Below are experts of layer 3 (counted from 0) of a mixture-of-experts language model. Rows are named router (the router's row for the expert), up (a neuron's input weights, with its number) and show model dimensions 0-159. Each number is 500 + 40 x the weight over its row's rms, rounded and kept within 0 to 999. Numbers have three digits each.
Before each expert's rows: "mostly gets" lists some tokens that are sent to it at least half of the time; "gets" lists some tokens that make up at least twice as much of what it gets as of all text. This comes from a sample of Wikipedia text that the model never trained on. Tokens count by the router's weight.

# expert 32
mostly gets: " acc", " built", "History", "rid", "cess", " impro"
gets: "|", "el", " acc", "ent", "ol", " Ab"
router:529565516468460467498480474452448465438550441558534520488474503556488551550526458478573479527543527479450504463552469495469443504439533463511516474477488455507514485418470580505515545513577564547569544517509511550541551538486475542549491521583508549505546463536444542502425535504586511486539503573515528463418526484478538458514474477561493505557488454438515520464528505432460428533461497452452485527556469533462458444550472480534553538449466500454534509507438461505440464519506543
up4:520481530620482489501507471492522520475542525498582486487511508541468479532561414487530492455529568498461500476573499480537445438500573456452522480502480441505487467481511481485569552493453537494525498545530455543502488495566516556424503474552479469561470462546517552489540473431565531506442477491439555409523493503486474466477521533601479465556408532464465473539470456481469492526497501536478526426548446429512482440559492450517489492489453492487496519462530455442466578488516569
up5:508529441551465593524539473488493494517483442436497550559517502446471576512457460507523581485515545470505454483485402540515488454432529521543479486511520464472487532497515525432504501514482566502485501549489523465514568517511556557559527516420466515442490556515502559468500491484473491497503454484453504485586483483485501526489488411491485543492444446517402564485519452452577456538560486510457473528485469497461476523529562503486513529506530444463527500406538474473530354519521546
up6:523462440475488550508547541554436448458447418512488527513560561566533459514430520524490549473555510465483514487451515558567542483442503482526497507520493445520516514457502474446482488507559543553491528514474490497595501557500439498500421457576524471542477510506517530581477461421590532503526454581479486496510519510524547547498485568490510472516461481544495420520441533499533468534470483415524489469546463487503484501495450461507480516477569480556557461556470416533465453574516541
up7:458555551506514456584524525543517503467531545418510443539480489539381474506476529529527471509485534511538463519507480536573449458545517446586491498481516546529435466462493449553516451501559547528517497489534523553498531501450439474484451553512506481435432482456473468439540441459454476505536541552558492479513417532452496514487463466504445581484525449545485487548422518463421522437523511532514464508520516516402472507469519468536471509449444545528490452501516496577491460455520543
up8:489512507546501485502486544478493494523536454530452503548541494492504535550509536550460472474472477473469553474451481434471546442453510442458505611476515525510551441442485519572543491487469450501476492544462541546517458416417496459520515560492543492453491571516485546452452459578523512432515526538473486503461548508523538488436540546455523514464468547442435474516522438499488450435442482490519462516613464562536447439486446471495558510503497532513587465532502547534530445471442542
up9:521503498493490536469542524530531569444594515491506546380428505567538468460533457559484523458582461535486524492499468495512468448509451455464521505538507423493500445559471492514547515551568464476481477457493455467389517459501488488552535425569516533525471430462568515488463509536556468499497496540478533472495512475486474591522452492494526571524442503456509547527494434542484500418466411437493527514578489494451482422502490557485480513526504498467493510502494498568501461545529478
up10:539514583540496463504488491469447511518475482539523442581445448517429515471539511482555558526555446543512535451537469520412492468530452501541507481551526544459442515516489526422445509516526473516530472495467472544511545524450523595578434533514461494467565516485518469516497519522515529494499449494512537459447511451494506532479515480536483572529582434510553472453443451532464484500473532425432544548499500416537484475465478519523535504518506499543557460445395538499574493429544538
up11:536501530494439449575429482418491496473487414525566443530524459578478566531461470429526479516552471441493562564471442521470442488432453475485499433503507483450520514497473521472519552460542530464508527412516465490526463483466551473472458463491525522496497492494478532485427549552547495502573554526545459540477540611524512452468501466529458448488516407523501550478507501527490524554467511498423550505468488560462525497557492459480488435469572477487489539511486570461479498439515510
up12:546489497508420456526501533426512544471463493478603403504495450581501476590539514467455486423507543494490458508486560522496586498552464517452459506452479557455435526518511477525448494471553448539504521485458502557475527570544516474508454435475511495474475476513506511445488588537515529464499479524478516502527506517565470502524547517462469542521469574526479542549476455460544438504479505527477389519513543454501466553498585526459549501511474488492542525583482469436513450576483501
up13:463549501487471447503513502509477503561550469516564528552502563545493508494527441441441492439515516470544545479540470473538506601536500507537439485512461502550503502420489562430557474463462475487461504480473549390511528502507492479503524519517458496529505461531525543461573534483476555509501502482567467473509489576559492490573456524444542544530517518524558543406512489580445474474493505455487471524510478453460507542554449481452535550385427498566504510514524460553493543575474534
up14:502494514488516506479504487500494549497570475485530533523508513464495464488478507492559442450506446483478506436538532485513509423484415499531523458517495481427509493473473529581421544462559414499579486392508545481520497496526520511558453480442484468437460544527560477498506494531468502548538460457553569527513487538507536459499453501578470552514412496482585542450497426519558512479525477600566515542509475525469478444542514470474554533514518513543529580536528415524536473420496526
up15:558503522495508491460437529566507437515524463542497518427549494563459562477579542504514549424442571553478518459528484461497433548442559457484508462425554463501541453434476513496474507461539523503451528464447472470532565526519565472545559447439535479478576530428546481491449494474480445524537481515451554487501502482466448519514459511528583478593484515497495535508505509458519517562463525537513486514534433540450465460498509490493520468431508460550503467548407541542545498500501554
up16:470520501541468502531522478504479426500506422474475467501465481448425469478432483569496457506590501522522482496490453485463478546540505448500639416492464527517493461512505552508421466479511505511486498462469475544458485512558504493475506556513479482539526444538448516442447453457534493498465462567554522552472562464512437383494482516538517442532546570501486512505545501507586449466470470489507467494441459550490474435568475545455486478512532522502519573526501521458544401539514519
up17:491485564480436528503545531494511522535514520502545468461534446507526512503525480566538514505569573465517545503496495491474549381524528436490488479462512515430507458503539469549533511521457511451527496616524499463476542458541463516518501543520503541446523498470474532542509522433497477498494500522572482478490405423516551445491439571466506546525541426445545576503551516474548410518425471512493551500480481468433516491525502449535570467536521515587458563524519434536513551480549514
up18:439524484447487506575485502536502550490490537515552556426485586514497562449555539459462498540522528530525562460583491539443488434526557513463489536525555522516473529401513501543439483483545452460551598503474523460490492497532425474561494553571444559459510505477471472412466466532560496436541497507479459528506521543490510557467473482582529516531567436487474523477528507439567539574493502491498442481536503447455465500544522515469492529531496522479458488495455446462470522515523550
up19:529544517438505556470421511547478485502510445550521513448526495501478516551518487482457539555599404500506434482485468537504509515495411562451496574477511584536568540471587491503527521468539508470536517526483468512535525490519488562552436513532522516514536515523522555495484521446501529546437533562555481473438565441442448529491573477484473462559436519504489513519487458516528424511515483478501513527435495509425471534536440480523506500468420496450488521575532465589532482515466443
up20:437485553469458571520492498500429531471482548542476485506522520510485484551573478508541503469477512478571515458468552496439507477410487481485494468529481474577501465485490483503586444475509545514495508552472455515509448531477512582517497441579553536516478492481471552487456558491441486625530421474475522512499440532502524506540457552593471461478531489454420507521456470411542537426461470479570500571564543493479533559474522470508480541482456470457499531522447532523525499568498475
up21:493493472474472509528520539456453501491555530567446475477586525520459459528539443478505495553540585567504552476603493562467506513549475505509510528532500521451487499526509549524566536530493545548547534499486516422467469527480538477498540495575530526484484477561519499477500508408478514457556533507405503510480500489541475403515531537444519511562432528468474533489522509414492576479581516482541527551508489488566499513512451577499586421478519481469492427522506476565483466477525432
up22:478512537541527529517435555458521551535507482476437452450521487461469485511481520429379511460557508511553539507432424564453483460525464530509485499399559508535544552493487510528536526523465489555498559447495502477521567553448423516535497503530562515535517496524455548477454494512602514508487487529505555399570428526600549485485553535545480496498514539490567498518527500495491442497485511490539542506521414493466528477534488520433479440552508549445457495487498471474500492491488441
up23:458563490478521515503457535477476469449510475535555445440512476499525589460522539480522500537547504441527472492558475525509455569429563502446439525475520558500498491601432487452455504523515540554502478480527487562450489473446470479590528482509547526405487531488427503518509495470452443499466535502503554552529471526494586481505376507521483490555498553518545478467505447479435456506552495432472524488491544480504544436499460475464437539493560475429529558508504463442512554509505533
up24:467549531442503431500465450508475475500598450501466531458535564540515514524475534470550524502446481530474483485459524514486491498510488509545512467463532507461506411481452510513499546447403474541556485566455512479523501501544424505488499445559481437435424553505589481460505463497528471507513491560619524474568522503564502597579559471505451459503521472446499564468575465482494480488458485534463507496450492500565523498429548543471448495459544487483506532512508529479457513503554568
up25:503473528493507434512483492460429445546430516440547522425543479531500539462512467550504473433460488566533508468512570499555508488492389471531511480452456523508469518496581548516500478579539474477549491544519591440539535454436480507482529556463506469552505525502541545489483529514516462505510444493558524518544506522525489505500442489452454499528503562418477513512527522464485552531504444448453462522532535518423626488599470481447478487484523527504544463452490445497503555490461572
up26:508583495498464483472498492446503510440510447510462475576432514565492515519461503538471455550490564494487580485530516509575443464518510480517489506512496535507539575474538480544523517568471484570500540504539438427551594472564573486504503529471483432602443502555432495535437493492507529470506446431487542560490539444476554470566499416479515501486482494461559510520517557424549499454483478462530500487448498456459509454501562496497477564462456477420552470531486493516502490454520460
up27:510501512427501512543522515531541496449493532499526441491556501488488477499580557477567480518523507479439502486543510508491455491493481504519531520481495494569445454487540486469538441519513390606512527509434504513528550531502620503458509496501480560559447554589542426537475524502519509513492542450466505453509544526522534500525473574491459516520439446510454535448507523561507397466423501523463491509515467582486471492532495550451509531533503515433466534434559471554435443451492551
up28:513488521509506495371500536491496513533509423524472472485528509502449536515524506520549443437477460498489469519520449546523513487431531463506519547565585512541456497495519451522515482477485515508542573508462523588412526503553449547483515508499532493530579463570546533523414482526491517407450477511487546543424505493583474494504487513470444562433554421523517453478544474434440530476503473557570468497506520505465463568543496554514389553514493497478531513489525513457480497515542508
up29:569466486465514480425455569515407454398501533481461515465475538483471514458508421438524495554466525506516499512551526521499481476480520452424446494512517456519458503503491532489537444508564520480471533504492591510520525474473500439525422515571472489507457476513445489544483446609456588479526449486538488476564547507452449487472510449523452536450531439460496599445477472464480423493523466469500486502491458532533465500482469450461496441499461556525497486516543481491560548591518504
up30:551516438427525575508467447473444485490444456464502534499502485472553504505529531477525510481574499588525514521470440528524503494469546432486537476458517600515434441483476489500494513474532491549574497489456491450566441484475542486498490510498546480511476478543491540543494527481492496508516513522568401496514551486435524503518531496489508581475487459442508445462599467461486517441489487524531462523606550463472506511513585482507573494426488538525460511479449509392551549450512428
up31:458559501497493489455473496555481446428431526453527441501489492517534543475493479529479573466548522510439523505581503497419487501440479490583517507476483532545449491513499520522537614509501527521550490509572460516448495490575437505475544517466527503474500507520479540531493457505606413519545586485519488469533554483546535465482531544507458469484513552546540534474451437539501492501477456500473550416517471520479407564455550490565460520510442477547539544510529501551548481526416526

# expert 10
mostly gets: " |\n\n", ").", ".\n\n", "===\n\n", ").\n\n", " ===\n\n"
gets: ".\n\n", "\n", "\n\n", ".\n", " |\n", ")\n"
router:516547511497453464483471475440469451452574487550529428471552520520446491529548467466519460497503561533440495454528453555492478535459494431576535464440544499479505454479468487521488518430540517572549512545496512533495524543446440553537454517512507557577460474510459533465499477562559509507571501489540549472513468563512503476520471511529452553552476481449525512448529464458469415523487522452458457563568561494426496447545466472517508569492463515489567542547414437521529445529475501
up1:533477444504462506542566457426504463466511532553523491494508541511503471460546448474543505413465469536597462505555509548500416544485514503444473546551472526503496481478499518526553527487453593523493508508499541479495530559485555564489554520414510455533454489561542439529544511491464518417540622506435499508546550486514564506475457557485528517470565539511503514414560451511468499527537493482534505409564504521513516473550491451533509512524439422453486536505479507455478511505551515
up2:559548463474488531521494499493478516541498518553548479478535519454515463522530538500399515447492483519546545524456443567549594513461476507525581529475497604493427503561447472431485492435532495584462584524480470428470486576421492526588478456475496583469488539498482510488558449531478542527477504523515504455451450456450444542506490475470501489438492496527513487411479485473506425549464501442488469487514466530443510494535483466500566495515519515551502544445487513546519501535443544
up3:553497489467500528488453500506487535590454423468537481454554512500497500501439497487475432541417536484472564464505470516555451484424446501507507519503505495524537527527498470532462491523559486475439501531499468505425493506559490612435524427498455524472535509539558520540534490565421485466520471419522549453447425468477515597552429530414502522514512481444456544454470511551567505472515522545522535528508539541552477476499481548547451526485533472562558499574515461468509457488515503
up4:482516492459494522540490534447540511503459491560499499542580466501514499509524520505462486484483476399546464497476549452458510460523561517489436509515542432519552537460493502504509477435534555551462549500460463512501459527503429598569432502558522495409516546527488481402460536567570451464523514514493490472547458502517542488559479505490461508446489516498497481498404491509547593456460430477446521495571430444465504526460513571541461513446441494510566534530484526550526552499491541
up5:519549546504458421548484515497495446574494456491554476495521442510527497482520433516546464541502502436453527444457467555563496423571510526493468484495494467531448467475439512417522508549529534568503544538531510578492485580501518578459485437476465439461482515525484452505460481514538497562441463518533469584494488524492464501510461492495503555430506518594491438449478445423452455465591457483504525531476508494509460471498520483479530516471525530409493412483440558511464500483471529
up6:488540522538488470517562531527489526550519474503421471427502475626542510532539356496478549516462459516452444462480460526443503501504477503440516488520523518541554528486514468551441512525538482531578556438486485534543525459509457513468436509409493545544409471466509500538520457509508411487577505472485471468507511507569479506496513408472521524520523463480400531554497530556489487451475433476529526496560491507503497499487480429512508469498545488509497530457504492510534481573582516
up7:545483430456503528558539479460507605534479509492511479470504487433429462524551424553495477507489490501500498496472500524455441520409570561477485453426491489536543545499499472508474492528500517531488520546537489494508489476615575497484539542438500508457507427480511443477411456485527487476437506468455513463516467510511482539430442479524488527525504442531567453559528519540446474395481502506570508549482535596399506444517508448535496461515549566513522484509492522481524476502486555
up8:471444503490447483506507526481497558439470487502516482501556573491466527468471524475536540490462472491481505488553497479466550529517471420532484481542441470434465527493385459559465466491452465506594508425511422520492481463515549515511542492504476517501452560510520501464526538562485503409382435466500545432556459509513455487464478522482545478468439580500554535456496470481504573453531512548522468586502537532480448457598526478454511483526530500499539518482436477513506425558503497
up9:575527549486529531501504463462430487440554572486528470476471457590482455468504531498468474449479580519403513423575550519539520491514459474521504530476535545497522467453535521548460516376507502511540512507467490533514529557513506487446531498571514503507545499527459488474526536541555459581496512541529487492566475531404452517482486514408498477522544489582461478497457522516557528450535506499594508496466480475551543479508450477506501454572443486511504493457464422466487482425519517
up10:546431486501523509455594540467449527520461526455445449509525533548442402495540495495469521477449517489465495495390456511484486569486554490516469574461499496527428532525435485558458540443483490504490481504510484558529498513437553486534457525473502504596567498474513477559512478501513518529441478470506557490537447554566475487524546546569553588533528484435459517500515501540464529429494410554437491510465562506475511587527475524510525483466544527503511462522417505546515524519503477
up11:517529499519527576486459405564519526508450531504517545539549506532500549465519524513522534494502492460514487439553504540493472490478356436537494523517503525508540566587485489472513526509516532466530483445540498499493506531448519557519500540513463465472468516510545442506421457500539540504457550501501562482494462571481540434499477519450526496424513400471475493566524526477532460429552519501504463484526478525489514474561490428489520524474568588460452522573509453490440604571521472
up12:538503491524489502468468442513527530497526457473515527533418578549452557459499546505586418524485401429458488498416527522530460559520492533509558468463524570498475494529559487593513500483541545505563480520443474502469540501553488512555506469477497523529478538536417454431536485509511524548452457511506531512473512567398479506461477476561498495480511530454491491482528442507449512516417402457556489495546525448535557456524496461495500512487470556442586507527484507546478557532485486
up13:524512535496472464576479457557470523489519548488464532503456598487601524449547504523533541478528457500485504464477489477447517440391445458503415530495519507517412487465548494528499510562489521487465543534498446460463440523498544551444470490497524456515597468455458513519485531561496514481520550455574522542467414532483493521513577466534581409491494484496521506547497552520501478559514460528542489479475469479462508483470558454494468468468467492506580586544480486533446474424498481
up14:560525494477501481472530518539495460517482506563512496521532407560547557474481511496516548510448443535542530458481458516493544457569513457488492442504573407490498468504480577486531547554493547514497524501499433490534473478545508447514494485427558517523517470466512540502487453581519501530474492562463480565536529390467545502504518468546455436523455456455449470425544537513505566475447496524477469569492514573541498450524441524473559540420490454513549511531554495504587519459468426
up15:483584487469492452466521488448510458487497500520520448496424486578482527503559507498524455465485447497432502442606472456524513449456441536431521506514461466464467515504550477506611569475545515510526467506522473475445535466515455502589433550481500484486440513486552534446539434471432509486556416473566540562497504479529552410477540492491464531516504494557489442517437515550472460393498510485471562571468472559458485465578508532523512514529481488473487505520480497490492492502519529
up16:491483482554481434517525544535504455527443504517524473604427544469515506543517471512466535488461584558572494508533499508427477520542515441461545496502460486491566465419546515491592467460540485514526493544444449516512489562440502500526528460530426457477505507548495508506465527501522485424501522474529501529465478521514488564472507533496473533525439551480526550480430586529571494480514454454474488572449459540487548402520493491569540558454573471541462478484550477550501541525463422
up17:500488620446475496416525479517487465504423442460528456489527494518542469528459517455521471510489457519499481476494457531492469559523562500538485499436463507571526514520503509479467547434458524479482461519495479517535609551561576508505538513499551491482580421481457554454450483500520440459481436540557509488507509485460414444474522490451532543488463484483524499465542585513488449515459497437481613462446426455456484519526540511466432504563432509506467530475490533515538551481503517
up18:454504508474539443480504431501503454575515501513422486511411501500523475450453438521482571505555470519393503505478522507458488489540530494430463571514546481508505508528416482550481543491492503500457478453421524524437516538500506484578498490532497498539484441491562577524516547485522591533476539518490560477555516486518482518404477513473448507516477485467485516549585528553535443533515455524454485531510461403560464551532499523524506584459442563552525510542502568510478488548468472
up19:497454522561541544508508548509540563512522501436453471508491473487534490442459526464507492465435457544487495413484547534522399482569462478527589506465553486405480527431509539477549491496494513560504521520521514512547489474445481477460505507507482531578455465484512557490376495575487525499476532478549461457466495413452471486515497506488459551471569500463528508514575481552512430447509511452466459541551483515464446494489563524477456530482530396493479545474454456499463486425500460
up20:413550520512504459443553520489526458476522515484415441422545456522455492489451521437493486538457495515493484555600462540472466527463483503478486469502506531495457454494478481440485457461532526498465495542539442507536446501509512514566513492472481480645542565486461490461500464543503519513484541439524472530530510557552457537521528544529489483473450391526548426473544520489573506495513534520484491463563531452578430467488503545501461480524544566496523479510442502525557568583508515
up21:486530487464440547479508594546487493447451474599481517471407456455495521434550522469535503487531599575513495483449485520511487448527547489537480492525460474487492558485573481520433523532563476493543510503588484445428574512526565548473479539508527436525496543498476555563525460476515507537448470443492439453465559428503508512498439486450500524504492498422513539436415493548495468493553549539559478454523491496490495507477501499436485559537477499512604490523522486529512518489505458
up22:496544514532491526503436506402475476477444532539442465449532553475489472484514466459529466495461517444559463508540478502515497452489519479541472492552441465482563485458467464491552537579551518546511486513446538468459587538496500445515475548517480477534494411524538512539507516539618484489475425496567567537518603547549511535483500408502487440489576470493534463568536453582530472508492523506507510410492504571491473548452497451460460463496555548511553463505498512532518501523520507
up23:444568450536456394440507484469517522564490446507504532461468555457507476467452501477480446496519468489543480534442600561488528441561493493497476502426505532482494604521464576539525487476508548560498454427525471469523580498499524434437550513504523549518479467599531499543503492432494467491498479526467451493525454517544497496594570504545486496512461470524484446494487522566504461479507611451487475470488559512524505510539473492475527547479516464518480538516447441540480526473451557
up24:507494475512423493530534496507582515513584468473545490485535507492527458470492538508500453527525515528489544500541392518506482456468481517571522462516496454390537525404547436532524478536437476600508475541454512483522468546495577502469555496569501512556495478565451547459519503493544518482506520561450484489472522497546553534539517492551531519519451521495476471553483557450505498419469503537493539398468463491449490499541510483615568554514449500454507491515556564509450505550508478
up25:500455526508551496511467439433498490520511468550535431501548546513521513547579516528541507522471514552469520508508487466451581574458509544568576506427427413444442512421556558497446510466520529492524501507490504433557496492469524540524531455521509432486437534512493515506505568546560478465512539463527534466515560549526455463518523473399481435466426518552495499510514491468464535569597508477435473486496492547469506557517492547522505522475504475534481538589526509495537512583497507
up26:455499486521548534442498554438539436510496555487505564558482482515443542483512435443435462489517515520494460482457533545497443420557500492541568458578474534503472471524509492521467477615567473506557607520515468464503480552508474524544475558513505503508596541466526526499488540457500528473470493524438597434504441592489483461480531516431542513531465532526488527519511552538462497543522484486465494427505553556508450518521472492440473470446415509497528544498518528503536489443474472
up27:488521447486563456511535549497564524543509501451567433453469491560555525502488503496500449507504524541507469447468547503447463542466487481502504533473555530505508502524494512445598476529494555465547502481467504528462514523528524510556528427554589510466530481521451552448534502475593477513476419472511590443500513493535486503472562432531456438497439475611451480456489435543544514573543481537457486516541433512500500496436516473521501548507516518520469521459473535472547454559482388
up28:403464524520514537532469501491467495535514571512539608495468526501546521512506518542492533540451480504422503434535473550554505505480505470460475527517506453547561478490529554481492499445506489572475478441508485473470531459507520488531514534496512489508499518457488541476512567495532475516489484440424533473530509476548489540522475549480557567570366470521492501454498402510531500435455549499379511431493514545468486417492556426456497438479545469522508486479586465519464555450510467

# expert 22
mostly gets: "-l", " version", "-m", "-M", "==\n", " ==\n"
gets: "-", "==\n", "\n", "===\n", " ==\n", "m"
router:537528521536474425478480509465459451485559455563554432486543520552411523564500477441549458453507559494452483433512441527504487520485495438531547490434559498501473481449465511519500536499524567537548494548495522537526561510445461523551461492576544551494467463555497577434452491526528477450557511585497602493482532504490558457533470414539502510568477426425524548490501462464489434512490502502537479546553492447439487484495474447525539558478485491467529498514486477538543487483459504
up1:543533493470427543526562448487404525513506469525524487478462459577516532542475551493513430487496471565442490505455409485557514493462536490452472459449532520501493524513495517475484544495563470482536424529487492479554484503468499506579452543572593486498494483480565501429464608518530532536557421481513466508506517592464540550466525459438546526485489493502510497542477532516466440468492482423462463482468483503542506564553511462466506503519416407498525531512449490561531464492451511
up2:547496494448477504525519568498512463485511551522523489503523540470543547500417466463485448532437493522484493479527439508503436474561449531512486529474519545496525550531496483486555442477488553509558501474485606439523480535407541526550511518542450551447508499516445461534531473580571524472528449550387467529431467496547570468521460471534424534505477502537487512535449468509424506442490511499517493559591503463543486528485481484529523468497476611529500510490550483523431534482586484
up3:526412542524491524518428510466448529486443424403487557482462495529521514549541504507576501525456518508467457467493545531495485455448525440557532493511545463479411519511510526477521480552508576511571505571468480564445508545458572490571486509502501445549552435475507527540515518494472558490474500503514470549527470461504556517523574459443452491472535443459520503514468485569519480517493539502552446543497556489523458503486459484494620527507481521504485459562534417556408507511497457
up4:475558467499560461497486492536431537479486586421466491547539468503505483501492488514446435461457544514576425463480521477451485475471520547484520452453479444497477522556476542488512505444553562492427493529517505487485496507471470528577544493499534460477519474456424520467481443484509495530485526607553513526537549519509546500515520403552427495520442480503487510512621502487482521551514391447414535506529565522499525491546514390515526504490538549517474509561465486497510509490560511
up5:511473561553464583550456519553451433506413523504556547488530558456472505606466465527511499531420555475404475500497457509519456498443496484536527445479470478510533529526553529503457462511509478449543505500547509569430506578493457526507475546489487510503521474518466573461496523537446537498512518489491432557509562470485486476534518481539419491515467536483558550481389551455509519490416561498487498473512533396472523533538415443534488498439472518512496472503493493464535498474533520
up6:477517523481504441530534480473433437475531533452527392521553584533456551486506534498602498502515511514475487499497580477536464498538431492531471501467545514482512483500459500439482510495489526538414513502457540462499523498478507520505513550529606498547515543503381518482502511465434481495489574539473527544428500518472518509529517453541547568510546544511449534481378479501506466566454515614517523469549507530463590451520499509556473494475540513514508557469507520477455487543462485
up7:499438536479458502519518492517524554500497512552560479462482458413471519516562462575487546567548547526516484464485467465476530511495414483484549433427454456465558560465489468486547502512514463481438466553447498578540542567529525495513484525583517450496578485424545463528546577474511518465460457510618529519472511500480490470534486541414525521548539470477522473505521528467566510551483554514482489471436518505476479458559505464500574474504449505529491535534560474587469503510517552
up8:496524508544484452497512509466518552529557536509512497456512563486496491484563445514504508487497506533473533521486494550512408481477465487511482500423485607476501464528491496556545594547437513515513515511493546454555538529512491422502481476484544476525450532522608587488513441511549486540497493539584451573480482495509479527487549468583510449454490503564540527456545480505388496581470493500478497632500465491498504507499547523555534543501444415515457514526472477501502569529444505
up9:495529509535481537507515380404437507538562403513581529517522523465494526470505482555543485540496502504471506497474539550503501454510484472488534568496541493474503511487474472628449487466543384476583496507550540553470475459501523486573527483527485471489586486567452530556522491487475511487572485486554510472534471524521518427473491525565505529518501475510527498508582528427476445474421524485529570483460539519452507542485490483431550470485538505484495508510535520427479489467451557
up10:525511502506473421534495473527459494486440495579447565480559470555599584455531410472502555490476485494476488511480458469493561456535483510546490474498525493525419522485467546471522514472540523556560500545482597495569488593443533471503519482463477532521516553521508516493454505476436466428513521524517494460522504536509469472448554531538439524518543494597417462444506491468517435485538454522446483494429547456550500465510437546483528573510528504511475484513513527525589463467544527
up11:581507596534500480457480466501467437473548516474436438449495502447574535461559602495545411542516528453534464569540479551490462533492494533534532500460492472528503492593528491574537520511453522473535511517402487563524518493463471457468545556492558518479513468572541452458447490551509448480527484517532510531498473453424532439532503467524518525491480500522514442487520518449444514493515495534456491504574499488529479494500460453518505586503525470390562474510424502476509456483513458
up12:558478568446545581562532511569481507433500581465512543501522464432546525499476500503463512525458549494518488491465438523517458426497445470520468476578524509439430443441526478475480594482447472461547525433484532533411540525550456499508524555524460464530442532594493551500538543454495539485496453471494512492525466483577530490483505551587535493451528556538493555468494469521536533521470501413516537478529465552515522489502507467547515546461497496474535536564446504558531449468505520
up13:478576518487453443488541617453460536465501514407507393467524505455555454558511433463581478509454435520490534441521467470540449516454452519518528515527531494514501527501483593516476502450537554560546469535489478519502488476535528536479485502583533496437516572519478498518569501441477542442516480539511477423570513458483424427504539457574518512481487472438455472500485522562504463527575519533519546479524515526521463486450494472499474523575507518514527489526475486445548445530506484
up14:515490484519446487505479457469526495492534472512458456561520499574485533527489440519423473536523527514498573434493544579487510512506491543553510523482497433445490535437463507495459506518447463505590551446530412532512474506466562532561519501562510516538535483542556517402483523455537499612463532524593476505494413540528531427496541438470446527508438462494475536473475470545507444488470504459449601426556498491546495505500453467516475509496478442530500540546456510538471537467508493
up15:585517535498565455536504447426470548516550458544452461598452463483460468546496517496467509521488452513479555495476515453483438551500507502490473447502593484510504491432456501522470485584504498489533550524487492539559540520534487433495469550420533475567490555561475535531425471567518465476516466529531420460497525532496459543587482508444424565493474491442465539528523503483493480507472458499528534475511478439544514496457556503544577497521474517528567477509512530452520537580483413
up16:513460496524551429558545544505509468489550485513597480491469520523515523475507475485482509534454413567453509437487491474465482493477498510464497491522559437587514468467571474472627520439484528483524496541542488535503493559496515469554493508438514515550523551464478482527542463482532488464549529513503474515491549455432584369497521428458540477487523542497547473473534490532484534475434533476470490515466449510517492464538468504480540451415503529548505519461376545586488515482515469
up17:485603497489497478553404457481502495491499521514474475434536484420451491454499523508486486490510497507507465469546442548497483466463459501499489489502517467547484466482424523517471457468559439475564525470528498502418450537538506498471483467551477583480511511434599492519590466537473512487529574592527496535563518480454558575528479483434579488471486554557499644459468447485537518518519505498445489530535502471520494474502462470434528494486462504497532588486535454479546500474471486
up18:482484506515485580446529478484551532450494476540509457591555490495449519416472566492575440442480504492487583470566423466492559520454483464465535489428562414501532502482509532510426511476527483526488481501485509539519520504452497453425521465512494523422526537500487581444505499446538470476515475511470468493432529456585501509526475485534541577512512496577532573477491525563521549524548517483502530491561538505456482505540502520503500546498498500503469461573497572512451568568515409
up19:651486428499479521467496447512481580471514488512496427462568549556451448509468560503536473489505505412463514447510501513467516509447459509525472551465530490426474506492461498512550530501564587522503502470501486476490474485550544478459401549495479493445485512572494539552513503489496536489529561416551479503457539498514448535492539460439543471535436501575442475501578488453472468458469561526566495497494415490443492483522495469511541513518505488570501541456517488498568446492530491
up20:563536522482539494567503472447450543515516496495481492446555440452495426549493487507525488495456565495493461521438523543491526503477570531474517489473446477520415524487512497515490491436424515539515505454498510515484535418429549500427430477504487486481405460501522558427481553490513556479438491545479414460489512569472566494560518435541532559509473449480577471479535480474474515471501493542464473482586543573463486477456458464476536576459500545501498470460565501543561441478520471
up21:522526455522557462509520422504524522513485534482512546546423518476495482495518475485517475568491474553523452472432416483521555445523482392520494499448475572451423595489412480547498510492455488500540538458525515537498453498470441532544483488486472468410523479527537444504460401486436567486448490522505406503419524433531579516473481489502472529561513482490500429511476551494510512478475498554516498493484525441486497463440417510464467507488457483475506572529456477529501507485554449
up22:523447511474488559470477529497502529526505450534586497459552479553508530564512492591550513509496493468492465521451466501545484563511502436505600520541473501447516479542482516525484533526564484489582465518567472481532596497417479527519544514451426505512532458472501556539455424551511495449425438501484554485545530528473546438611503505538490525560514559522504520512488472540505512495428456506487537451486427492546529453560503526436475527482477468486470482514487400503426458513493474
up23:501505540520558468486522528444517529435477521550534509452481481478494454527475544463603442483509550489466513461416481490478492521491393496473514473434545549437488477407496505517577448460530529475513500618460431487483515511483577537510501519490504478492440550461479534573499536566475516545549501510419566523505469499502417537452437517488407471558516476516489539496474519485545515484472469552489563566565493578518523478514494505481490559478486425475509465530497494472512511501453569
up24:458500460515511468557530504498569529517514504455505466593541493520487554518603490498453491478427538485467470493457434496524523440501482494459482568436467485475492444503531492456418522507508553407552574475454550471534503486489502528548433506494512513495518431458561564476482540515506511503482502488472590446516473552518519492599517484543493444494521482516509456421495549426556524464514597540511560521595493471561509491450478473479557425494508437555533493508440470492517476524502502
up25:558459505523470455527521533465527535485527482465460514517448483430507533485493533498472521461476552561570473520505418525493500562466482525530482464524500512456486486555474565453445499485510413551528486559559464514534467469462537522488457518503477533542471533511473485523495541495528441448608564446468498514460579419490497501481541541502430494463431487526583451500529499442471458534435522476489451525492510441397475471509499558523483524494474501505509633529450416567452501459470518
up26:518513498559492487547526506471502518534560528517537429523522450545497460464534529485497509475516553535488524428546453492488482499445475525549544428510450505506406528487484506492547440550537600555482505480490489530553528417551464523550460483557463568518551534470553504440411485480531549462549562478406474564492510499483540477463529492567512585493517574464417493513496436487504471512493535470502507541477540466495436521518559449520558516477465564481527448528442474537473498432433510
up27:484490489547459469438445499494434472455523545496529454508515391499490490527474532518564423504478510450552415501451570476462477586560537468509438496422495467528522569483538534524503471462496583598494529501512527415449472536522415559583571514515493557496519516538527484511498552519500485447478560544505527413498451457511489497525503505449470531527472537502537524506449478471508492450469589472498486567507450530499507493555513523511465485487518534570510449496536521497521473431432521
up28:493454509516533477430457481509503524491513560507544523439481468510538474525543465499437548411586481458460399441583446503550481493580456521503549528512475466517555533503477447441434555502496440568451500509546532522456569482507550563516462554496501513542452460521505511501491512471459513500516544460497474468449457455526549502491441458466523527451588466513503542472515491431548458511526502486453509459529502418508517475469583509469558479464446478473555408500489496436541506512431483